config = dict(
    experts_per_token=8,
    d_expert=32,
    positions='rope',
    init_std_down=0.0,
    decay_shape='pow',
    seq_len=1024,
    train_tokens=329400000,
)
Below are experts of layer 2 (counted from 0) of a mixture-of-experts language model. Rows are named down (a neuron's output weights, with its number) and show model dimensions 0-191. Each number is 500 + 50 x the weight over its row's rms, rounded and kept within 0 to 999. Numbers have three digits each.
Before each expert's rows: a language model's description of what the expert responds to; "comes before" lists some tokens at least twice as common just after its tokens as in all text. This comes from a sample of Wikipedia text that the model never trained on. Tokens count by the router's weight.

# expert 40
What it handles: Articles, prepositions and verbs in education passages of biographies, such as "the" University, degree "in", completed, received.
comes before: " the", "-", " a", " University", " his", " her"
down0:441512546582645535428479424445498479525571452491517404480657468419545439615481523576500477471497516501573444427453503506631501465411522458430569517523517452475482452492512463530429491612473574433573463538518464483490504441495509425426474537540499384551439542489482548559457419496590454469515554464565482490596442522473420526491454417469570395556505501538575538481447452530621506519532487475570544490506495547506434491517527495501530396529508587462546461497527502492483541417470492497511525468395439413610457568486505541536471487547528502466467550561483488527502594543498468478

# expert 17
What it handles: Pipe separators that begin rows in election and sports tables, before Turnout, Total, or years, plus party words like Republican and Conservative.
comes before: " ", " Party", " Total", " Turnout", " Majority", " Registered"
down0:495537587513427498489546537499434468477500484529499443483469578467500505487489567428476391556506455553518431457591490497469561486434551528585448533500519479519503476440601507358516451534568469425429467452453493432605482505512565497457485521525378491494621473570551517494524606556399486522584582503480620550519576475493628424420447530530455541567459526470499577524446546521511489462414446523560441541476501550456542511490494620447420505554508449522511473502515537501475449501546551523570488492452450487577582482559546499477547515526432457471497430497456571564532514503481493376

# expert 33
What it handles: Words like located, situated, played (a role), area, state and town in geography and history prose, usually after the or is.
comes before: " in", " of", " and", " on", " to", " for"
down0:432495449470496444541438572484442499492493494458408455441513445560463536565485448537315526495444497493578481540581499463458565477561561481520600489448466594521554528512535505404497355531454489580480550496487506471575407464437555592477555509559548449481553510565500562568490459481481541490467469528416511431358471532534446557476519513486514489505558568610537622598510483524526465520514520523541486536507438552549471500510473510486604485563548504483550548519452487499488520527492517489473560521506519422476501557497579508445559553451475525526579493511520491571556463486525465529

# expert 54
What it handles: Numbers and first cells in sports scores, election tallies and stat tables, such as 12 in 31,712, 7, 2017; also the.
comes before: " |", " Carolina", " first", ");", "/19", "7"
down0:566473495531545512489514467448402658514481535572560546412519474535537528581592513476511507478528433402520469501414436565525469512436535476547538574497509528493515522595496491618578499438486502540544528510524493594453539518419511534485475442526524516552537465416509444542435583527542602589572529558470482486598569532533505482445580550572552489549476553572491429475518516490546575492497535491324588478600504420486428451522465583529457521516541530553521495479449474422530518535477544513530429552572443472529452567581565533427439490549471538528460452552495491549527600503410529513

# expert 38
What it handles: Word pieces of clubs, players and place names inside football and tennis score tables, such as Kelty Hearts, Baia Mare.
comes before: " |", " /", "\n ", " 0", ":", "a"
down0:570510371406570471512502467446502484410494561548456527621431456421457428608585532571530432569541447508567440507500466504490496429534470495474490472492572392481502471526610454539535599384548515461508493501470542548568459448441581467517436415493537501447517536420503507535625492450516515431495533528547341508556511443475547557444467584493493538535459539582502487435545572439549453517458458488468413483526572532438435444477483517502456538582472477552460540536467548460453461487410489508442464484473507503548573486505457475456495376478477478461464472533427564611536475509401462425

# expert 0
What it handles: Place and club name pieces in football tables and squad lists, e.g. Keynes in Milton Keynes Dons, Inverness, Hangzhou, Athletic.
comes before: " |", " /", ";", ":", " United", "',"
down0:506514482430539534515441488570479501558465491577474471627530501462501450515543488506501455458468448471456585481449639486558544504536444510572507517483499441418536502468392477481450537493539479426586460451589422508556563493548535520445537493477504554564435625518488544437427476538636457460613534500529351377492503467529463513470587532505509520494471588528552488577529492489405512514463503504507515462516514414457461425502482510600398492536434474516483477479458500498429397521505506436477553606424575501563501467487629511543511500530504455587576536501500448494482501498595497583

# expert 20
What it handles: Words in census demographics, especially versus between incomes and to between age ranges, plus cells in percentage and results tables.
comes before: " |", " Representatives", " Carolina", " older.", " age", " 18"
down0:530528469532580578485484488559417491488526520465506385416562462495526551462595571529369475480522579569463547469547545534527407388435444538506497447471562530519506517571469509494542490543531534490544492486484533470481467572513608493487574470473530413422485512445441466561417490482487551491503556495483637524466510516533501508495559443485487497406481526522515528465501490508526545548474453550634477577540452545562490435528475568422583489451496458597472581458508539445550514494459494512444524493502578616457436486514479504500542546532463495540518507485561551470474508463454418509

# expert 47
What it handles: Prepositions and verbs about movement and progress, such as through, led, leads and helped, in highway routes, motor racing laps and match summaries.
comes before: " the", " to", " a", " by", " with", " into"
down0:498520471610578451384486352573460435575466498593510543491519466518484456472606485475477497516500472584453525511537516459474548496525441546496452509540486553521491561355430563458474516567488495576527482481465474494545426458488381616486480446495575443536509498506483469498484453515515432505528484564534515502539507524594443493470497511487523567520444565413505462466408496442485488465430411529552387516478528514532429498556502502557554488422517453472516516583507534649553593475491497424444530488528578393431465584554454463450482444492396389600431487444493508402451521515493434472

# expert 43
What it handles: Match and league words in football and team-sport reports, such as friendly, draw, appearance, away, league, match, Apps, 1–0 scores.
comes before: " |", " 0", " in", " for", " against", " with"
down0:451413494480442448452474412543514490524490534472585508464464551574534408500540461486501479514551508517608512555507570500496602536588609514537572524469464550577470517582445506604349496554426511567549390496444485507466569442503492575475478478478520552469531556593598535496552494544489468405524432555480540555461538463513588467475509568506597517514437518510446534495461507491511559544574439576535518468553525498530480548453447471479522434542572417508444495551475448529521440443493514532545509488501491509482493444540574599418506396503593514438525463463462457521541476462492495496

# expert 27
What it handles: Pipe separators in wiki tables of votes, years and charts, and closing single quotation marks after a quoted title, like 'Hold'.
comes before: "\n", " ", " —", " %", " Votes", " 3"
down0:537459469445516420488491493513544512618432517536526597465472517499434432566478463427558510470569414516435464472487481475462482408556507483596491418429466493552661516439433555561557420493438433589504450574513502525431613505582474571516516501388506556525431563545432508456483461547502458531523477520575478481445521437562359436483501437541521500549530420495512412440522500459485491578547448386493476511487514522573455483524453511459496430538512484459540518499477454463535486532551530431459524478434482459603573503471506442552479514533547437469511528527477444521473449519528524530

# expert 50
What it handles: Prepositions after named, known or part, such as named after, named for, near, at, and verbs like reach or give.
comes before: " the", " a", " his", " be", " an", " its"
down0:457587552569512535567457526494483432504535558533512488462548534436460564487495506581480482453517488570594509539510569578521610509448486457499477428512481677625518487585589523563623499489533510437518550461512533509492481480522418471500534522477507512453496491501439583469558544443441497475579491532512513489523447604515461499473570463509549498488578589522505455478459598466452471437543465542545485573440524475477430536460545486445496395472462508466368492573554495581506490505472486558540559462519441456493477482518490324526439423506517491439489450507535555563411476510515508501

# expert 63
What it handles: Single numbers and cells in league standings and results tables, plus off in shipwreck locations such as foundered off Trevose Head.
comes before: " |", "/19", " /", " War", " Force", " zone:"
down0:513487446553499473391560563484479502487581381519472496471568639573506379465502520441474501523485515571458511520446453639461452496437436492507516458477478515534564419506534480543526521513471490547540460424453441473433561480488559576486473509552429413564434514465535471538519483429549527556488486508550581482566458588472572444492514511348444423535457436450472484484468547522500509520552531472598509472437477488620444506551443505607461474472445506438533413546528548532450510446430518404496494479420447484466508522480562461437581487486485493488563462419453431572473530502501588502

# expert 26
What it handles: The words and, with and table pipes linking a career's clubs, partners or collaborators, as in parted ways with, work with.
comes before: " the", " a", " his", " 0", " he", " —"
down0:492531502430531491520503536545526475393484425468471561459570496456498560482450501462583561480479471548455451470506544513427476471491525485447421507493660595562526551509451437526542527418561531452492559478470470498535515450493396563520427444535488637456521497541506496463537418451452491492443453545492475462563422590565629387428567525388461472544499428511582424580471486541475508451574485475563495590404501396482479554516504563475501526564561406554417528537490460546487554495473518448502451436592550438553411505552492435454519490462525482453498482441475555523440568446474436457

# expert 10
What it handles: Prepositions after degrees, schools or graduated in academic biographies, especially from, at, in, e.g. "PhD from the", "graduated from".
comes before: " the", " a", " to", " his", " an", " at"
down0:492456407544392566556410558521565537421411506447530514457575602552551491480534509470505532541482593475566574495570539578549513501514490480538532508432480548528615478440535542537528458378550476494460553532406525475512470547547598458570547451525533439507519484469496448616497543473413504455545569557451498510493451634434504490515467514576463508511544600484499510550541411564568440539496487492535481447468490435489503474504507455573492514461517519487511443535428372468545532509477521554459585554412533557431614474489553458530525455525599526545557435560456473527507525581590493465